Experts of a small language model.
Size: 8 layers, width 320, vocabulary 8192, 92.2M parameters.
Experts: 32 experts in each of 8 layers, 2 picks a token, a softmax router.
Training: a variant of Adam for the experts, 987M tokens, 3767 steps.
Below are experts of layer 5 (counted from 0) of a mixture-of-experts language model. Rows are named router (the router's row for the expert) and show model dimensions 0-159. Each number is 500 + 40 x the weight over its row's rms, rounded and kept within 0 to 999. Numbers have three digits each.
After each expert's rows: a language model's description of what the expert responds to. This comes from a sample of Wikipedia text that the model never trained on.

# expert 24
router:463478547466508501492509514495463426499492563583539482491527551484468550444570492480418515452529493520494473444464530540477540448503459483498467505488499473529571560503506456526492538487518489477529501474486481459463470415555453446456465496518471489494522547401476566434430498547534495503503496536513506520546495549495496494479420552448483481493569326450531447551515522512532477489554546562461467533615475495535556474508478471540442508534501519450534501455504496534526548568492539
Description: Copula after subject. Verbs was, is, had, has been after a subject like It or He, plus closing parentheses and Nordic surname pieces like -dóttir.

# expert 22
router:488593591464469496506574510492472428513533456483489515482508457548451480420522499507481562503474454549498444529519494498525499459578460488421432523549395524554567553531560532506475413453536519493542444474429494500441462497522434476454500509568501470498508500420490512511494529455489443444507521579462517425502546512461465521496440529503478524504477497437544498454462537485579465505510473565467489490491535530551547435491499480526472524512569442486542494518495491585523510522568505
Description: Sentence-final periods, foreign names. Periods ending sentences, often fused with word endings like "es.", "ing.", plus pieces inside African and Slavic place names like Mogadishu.

# expert 2
router:545445521510507457523540492471455483480455490552531538569533483525473524519526528470496531518537455568553495488452518512408438477565432471490508507532407423504556548580533459526502480465463446429556487498439479478492497481494453479474465527591497460605505484446491542446464512462525478470482506588504550474473490487527458543543529541471474467420516446426521531432513540531524480471494495538534498579505525508510512441521498459558504570540542575485564423514485484559526460540537487
Description: Digits inside numbers. Digit pieces in the middle or end of years, identifiers, vote counts and codes, such as 1'98', 2'011', 46755'000'.

# expert 16
router:478494549436437516523576585513489485484542504540524541486531481510469544487534503547457554494529504511555443466555509517385462479532480415442472434519477522520437523539517497493416498481458465545491481524468438543470477417514433423470564469503502492524494466444512515394498480471551549482454553525476466467498500529413508507456507555494551535506559437489499492545512567447538414532452530550481472526509555462602455479502470521547486585526583504505529476476488483481559534474559504
Description: Table cells and sports stats. Pipes, semicolons and numbers in sports tables and standings, plus "if" inside qualifier, and words like rank, runner-up, goals.

# expert 28
router:431528484520471461534480472466540461464522614513491517481468467553479495493576603440502541463519507499533557540494526535492530488517446468424518463522480492549493556515540520529488473440529519478507446541483542599482445484505492453457476470561511554517450517450469482517507533440532555476504554497500580414509465511528525491492503545480505467468496457409560510496517557523508493479521487507466466574544500394479537456494528479494410452477537519471475508489529464627554537526557439
Description: Table row starts and M-pieces. Pipes beginning table rows, row numbers and years, plus pieces after M in names, as in Maputo, Marine, Mesnil.

# expert 18
router:502469521473502442501590485491469455540536557506536516565509570586461518466550521500489577459524467496564397486548473533489520442518448516484519520524459515519472558539558454538513486462476532452519407479430498550468507437511506493514516491457460546551504495462545530439482396473549483527486540447407561428567489520514450524487482606489525520456534456466487431447456564571503475501519489566487439473465526451486543455531474471560429542522505488429506554478512558503533545528552513
Description: Table cells, numbers, "to". Pipe separators and digits in sports and climate tables, plus "to" and auxiliaries after a sports subject: won, could, cannot.

# expert 26
router:466550537447514487499489416453491445554549531523528518519531470458471528442538551446446481474524497483488527486545498487450447510462464453512474510513463502484466529521576552530397477526438516473535472515496496528494486382520507457473555468521468421553511515438519517556538481500590463431425597571487460481593514480497464562471518524455568472533524437404479497441488561517500402462505505481528483543474527427500527529552488429498520539482534503531550556480492483518531488517575490
Description: Saint and city names. Place-name words Santa, San, Saint, St., Port, Cape, plus second pieces after S, L or V, as in Las Vegas, Via.

# expert 13
router:428505538483486458546525505459473449468508526513515516525522466581474606560458527469444487463512470482528478534525571498459468496530446487490535526590502522518481582548536482586474518508523468446529503499440492566497516516496452468548548483555500485519461477420496512475525506488491474476488526569515473499526503438403435588544461514559464473514526471466470476448539542599567469485487541501467412504480455439519519543498503476533444480501563581470535508485530431485506541489542552
Description: Verb endings and connectives. Verb and adjective endings with their following function words ("-ed by", "-ing the", "as the"), plus pieces like "ial", "rel", as in decennial, reliant.

# expert 15
router:454563483426491458548555492478530498454451518516514446542531481503474496550540522489541472506543432512509500481500547513475578509539382429523479443510485541481468526445529479548491456470520483461509462543499481550567462463529500501530473507517439464516449520453541586472513464464524499448539533516507567459479485480486526547478500485521543443501544460494500499482497543521465416512478547513528448531494536412544511497528485485443505573485499526535454482418450435577478502501542546
Description: Conjunctions and name starts. The words and, or, &, of the, plus first pieces of names and words, like Qi, Ke, Qu, Ta.

# expert 6
router:465432487456509502493527505471505422496525536557552407486528477569494514496518483449440468485590423558533457475512543551471507434550454511501515430544495526527420449541542491575483450453493475491535515523514441513494474411542512477555564438536541507536437523454425540517472488535482494451487506546496501494485536553457483436519466510494505457523537459461586476368468516489547493482584511463512478504555532445496508487540481433495523544470423542449504470521466435494476493526550463
Description: Clause openers and connectives. Sentence or clause starters and linkers like In, As, but, though, under, and year(s) after "a", plus paragraph breaks.

# expert 20
router:464483561430467470471609455490518421479496486521558466571498505498516479512454530485426532484547479484505440494519475501482534544496523462449487466525443536463502588504565460498518487480503500472572456510439475515465423460487510449490530477571482442521521526481459518421519496540476461489513552552533530441581498550507505556447500537526563550471515484503499472487578536533507493452502460483484489504550531454488580457492537467491431544527520511467531519436474449487490556494546601
Description: Endings and word continuations. Suffixes and second pieces of words (-ed, -al, graduated, Osnabrück), Spanish del, and team words like United in sports tables.

# expert 12
router:432467541469438492543608517518497467435562456544575461505537517583465468482430511514457437468530474527511457508492559457492514514585457475497464490504499506514509546464595433509498466502552492478555497471501435501507506470494481478465594465488463454508455497424506517405524504461535471454471524496484517457514521513498454542489498562478447499496503392453491509450450545516539539470505525620429436548558471484565508441480545491502442494474591555454531480494520497527473472556531542
Description: Adverbs, verbs and pronouns. Adverb endings -ly, verb forms and function words after was/is/were, such as not, up, also, only, them, studied, performed.

# expert 8
router:457544540497519499553576503478460497477520481527549591514473495563536456541528538446453526482559401468487433503523534544457520495562488497420494489514454539503509503550514491538508452528497543512534483511476461557451450480483480475499522480620502532511438521448461534456488444437524514521530461572466548391496478564476546530484503553524528498465487482444524526436511575583503526491532435538496449564496545437457537449551497459439470510585509528465518495482525458508478532479542462
Description: Prepositions and m-pieces. Prepositions such as on, at, in, of, plus m/M pieces starting names or words, such as Ahmadu, Item, Magazine, Majority.

# expert 5
router:471459500440489418526581436482414479548483527593503515473530493444501510502507510487452483487589463543529473509479525512492459500562482437441471373488417458467468545500465488551495492426443474472535490519479490507455477477503528458459460491597495462521446517450578459482507570450511493444482519463496538454536569470485479532478541570482475474479479498438570475463523533511532464450509477488480484549453476502487499452433528478490482573537483509547488459453473447543494533526523551
Description: Hyphens, second word-pieces. Hyphens in compound headings such as Post-retirement, plus word pieces after a capital or prefix: V in Vice, res in reserve, -v- in Đurović.

# expert 31
router:460499532475469390504511545540472431473549491503479503495510534469415527493496532484451464503520465524579500469508492533415494497553506463468448479499439491480450561497553471494425457483526515519615485502511492516469480484501502466492495489631515407512503505425491532439450491523563536504467500546483566458505515516399493496446458450462482555514534374490533476494539532535537468494545516526521459517590494481556539497492530536513445531526560508475518485465485532501448508488569592
Description: Whole nouns after "the". Complete nouns and noun endings after "of the" or "the", often institutions and places, as in Department, Queensland, University, King Wilhelm I.

# expert 29
router:518528521557467493513505462517418482429482556535479478504543503503516522525521522487473581494584444494530406502532458489472542512558486458479455490541439496532528568555553467464480433457440471457508504516477443545420481520531497470488509460534495502538459510469415484460547481468526509462495530532535492484483478509429428569515490492482440517484522474495450490438477519512499488502503446601475467529526514448526486462511477402459479560484496487490520532511440501568456491492595500
Description: Month names, surname pieces. Month names before a day or year (May, September), plus second pieces of surnames after H or D, such as Hankey, Hepper.

# expert 7
router:490489484533403479505452467526568477567548490540507520506516571487466527453475496482436526465498523482513417548520571527458431546557405453511455503517488509488521489543563517604498490536500458474533496493456502622489415460567470483452558471539521523563533489433529579491504458499576504477500521558429550490562469536440455458470381472528547528473551435475484520464482514516517474466530516462545414534499525478491507486520496515513501530502457457503503489463525487478484581470542480
Description: Mid-word el and prefixes. Word pieces like "el", "il" inside names and prefixes like re, dis, ad, al, as in Reel, Adelphi, Rommel, disabled.

# expert 30
router:528526489489511438528491527507530514496513554541489519456563489487482582445500510505469487405542486550559491512494472556498497522473465481506478456498505559526522476558549530520468531494489497503533486532565479561475486400451510434506547424514520430546447476414479514497483504450518572529499552595479554434558577456468503511479466513546567504559524375503518482517471486485467444441544543582513470568463528479525561452523478511521509530542518500459524471433533524450443519465604496
Description: Word endings and spaces. Lone spaces and suffix pieces like -ide, -ace, -ity, plus words like called, from, home, Best in titles and lists.

# expert 19
router:487484541450509441489533526531504450484504451568525492442542445570458471470531446479401500472554476551541499489472530597547469461574463461506461456514463511487535560580509505536453532480513481530559509457490473555420485352527453423511483450496552507521483467444466517469473439430454575510481513503458534503493496464443444547544479551503522499452503512454485423458548540477526467516498517558470471516540525494458560438510490538464513498496449519525534496485461486548506535548529498
Description: Commas and word endings. Commas after plural or -y words in lists and clauses, plus mid-word pieces like y, ip, Ar, as in toy, busy, Receipts.

# expert 23
router:507522578437521443521595542458422465475579533546555546475506544536551558506517506451529441471540473510554485505524542525408506504565462470454508515480498477460478526539542479544444516417549564476501457509530424491460447467582473473459521446489483505542485498412506559492480449510618501500491563549532483458527507485485474557456474495473535504437511464484482509446541591467529504513547582502466508566513534448444581439509526514458431495507534466517537488491444527539472511521516520
Description: Number words, Pow- pieces. Number words two, three, four and per; percentage cells in tables; pieces like ow in Powys or Powis, en, op in encyclopedia.

# expert 3
router:464503527450442523471512494449480465574554555553533477451509483529470479461476519522531530517576484500491476523510490504438463472521430528484509455557547512504535495541580476537503480462520468493543472508495465552462497458508484392436505544538501507491510496473505481398505522417519499507538468490496527468570584452475515580454453549431601484510547469475540400457568538542566509441456507539523489550543560468512568474514444494510481595490576455464540472497520556555530538507557501
Description: Mid-word pieces after consonants. Inner word fragments following short consonant starts, such as up-he-ld, perip-her-al, rep-air, Fut-ur-ist; also He, round, en dashes.

# expert 25
router:479553538521458456553572497424490513561566479539541554501526512469476547511477454450475557511567456524562498579560525534455503470477395455523519492521486544469537501571528460502477481437417431456525465513477517582534545470503454477471549476509470529528524503516474543405541513516547480469512543515560511386539540466467443492520509494485510501551483423471503505514544550532495449511473545539459436507504565495494463523486403500521457594555520526517538443461478511513524513526558486
Description: Leading digits in numbers. First digits of years, percentages and figures in tables and statistics, like the 1 in 1997 or 1880, plus "re" pieces.

# expert 17
router:447509551472470521455563535520538455471521533559523504483454516524513528513525494477472514466586532497520419465527522475490465515552431495477508518544465510552489479554520433567526489451557544510501476499465437573496451441519432447507588472516509451501460508403447515512534537481511479470469521520457545420475474477485463573491545520475533521500546472444498549510528558471516476450472527540500506498536510501534488460493506475469496538458535493501532476476538492518530495515493508
Description: Determiners and function words. Function words in running prose, such as the, of the, that, this, what, any, both, often before the noun they govern.

# expert 10
router:482539495505462464470523469527537454505570463601587550557502540506469492530579536460480456540414478470545491537536507521445502444514413413519447476549471506548542536536570505565387514454530518423546486540458473541468514432452532502479554507514487480475456484442525571541517458506531428519518542503498490464497459481503491486446458478478499501491569495518502497557501502543541437454453549471463435491553494486520527440535498536523474552503502537460515474421473530527493519521526519
Description: Line breaks and headings. Paragraph breaks, newlines and == heading markers, plus pieces of European surnames after a first name, as in Castellani, Hartley.

# expert 9
router:462504541483443436475584518509491452541490540509561587483562526497398471462554522470500480443534443529481467493545502587428510498537460431500408467505466463550404508483523501559447477449511455500523450508497465550460484490508473411503522469533523470526516450410498515498446512504560533483510520523528576515508540514456492517446483531486441509511560382476506455413518531476561459512552526559490442545512591490551505474536499528517464572489474492512547440455496494509453522512565563
Description: Nouns after articles. Head nouns and word pieces right after the or an adjective, like film, album, town, population, plus relative ", which", ", who".

# expert 27
router:493531522468466436512527525441423493592546503492506545476506454462492518441449548531460561407522499497538446523551491547471534499531464487463467462567427510527492528558561493549521456486506499521535474497475458530493463492487501470480555446505445523490489529504496472476513366526512543417452541537471555460504529523505520533460505480582534535492544521456499488462519522501491498475469535503549501525508536477527594457541439511486519563524513481431492466452527546535546521556508487
Description: Capital word-initial letters. First letters or clusters of capitalized words after line breaks or pipes, such as B, S, Sh, W, Wh, and newlines in lists.

# expert 11
router:473451490472458490543482557493526473494505557447542515488501497476550483452569502437463489491513467460575431516491533552478486443566469435475484461526428532509487520566485499547575553469533453501535430504452500556495503458431502535514559492464482513515451463484510524498522555469516546467493541488533523424509462543441428544468450536497508430454504459499504450489534550470502480426503476486532414463538546429490463514504511494427511532528479541481514473516520491510491485535554562
Description: Mid-word pieces, colons. Colons in infobox lines such as Coordinates:, degree signs, and inner word pieces after a capital E, such as E-th-nographically, Or-est-es.

# expert 14
router:538536485481446552506534476529508488564573474551529519457523455462439452554434523541488491477529471556557439501479546535496529523533475491445463505541490502447502512507609464551439487469452510478533523519430467533464497436479475463383471489517540462555527479435538471510514534461550497478475512500487548473508505506479500489486479525441491543483545446472572546520542512475513464440480510505577444517531519476566483450542430488549472537510465522510568483474463548492508547517548540
Description: Surname and kin pieces. Second pieces of foreign surnames and place names (Beugré, Burkina, Boucetta), plus kin and name words such as father, wife, Mc, John.

# expert 1
router:462550469484467475528536540489525499497548469520495517519483517515505518502488539519431554416446441575539457506531557598460458480507453456522500462599484481514469551583591486567463546446474478480537497523487496561458497428494486482520500469466503465552431545388476536521487498443492559502466574503455517468511557411454488499536497528547540456464469492403520497452538499533514472503508530501443500521517530498489499455538486467446505535561564545488465409486530492488528512494533460
Description: Word-initial N and ic. Capital N and lowercase n pieces starting words or table cells, plus mid-word "ic" in names and terms, as in Nuphar, Eudicots, Michelbach.

# expert 0
router:443496516475489496520535546550476466570511506503450520524469519488469567474514480451428493461529468549498467491495527571517444536598481511393469494487464564502456548537539437528406446477460478500590514511485420519428474449516502438455519482499469465516494512397519565508527457520527536489469529557523560500534440523504443502488445550560489539442569440449492516462475521507504440476439472523491500523565456474562540510546521510485490518467551529509567483482459541540505556523514589
Description: Name and word-ending pieces. Mid-word and final pieces of personal names and taxon epithets, plus name starts like J, Jo, John, Ann.

# expert 4
router:477521549494518472508595511468475459456481435559539550532539508538527570443449499481487494507527404460506433502527521495424472445582465457570417513536488481460498508517510473537512507502495465534551451510492487577499528502514488405456507431541452512538401515444498561433454456492575534521490484554456528409459530506474485542491478502547497463499532524510500416408542548474518486484555454539480467544463539508513512462512518500521423533497578493504569502535458503514495474467478525
Description: Initial consonant pieces. Word-initial consonant pieces such as f, p, r, P, F opening longer words, plus "of", "for", "with", as in Fundamentals, Ponta, tuition fee.

# expert 21
router:471489515511483505510549471471463534500534489542503540494514470522458513565500542414492545456591530539510490546572499529459533453551460467448430461495499462499503527548508492502473442470394454429542437505509491507505485482571462480404549488582463513568468454479548571446469490499548498432513483523517541453490515509492466484544500492484464474473509336465511496438587511480502487420532510550495434562496520511513550479496527510519498585530517532478496466550513489520515558461587454
Description: Units and infobox punctuation. Coordinates, units and infobox or table punctuation: °N, ′, km, ft, lb, %, pipes and line breaks in data listings.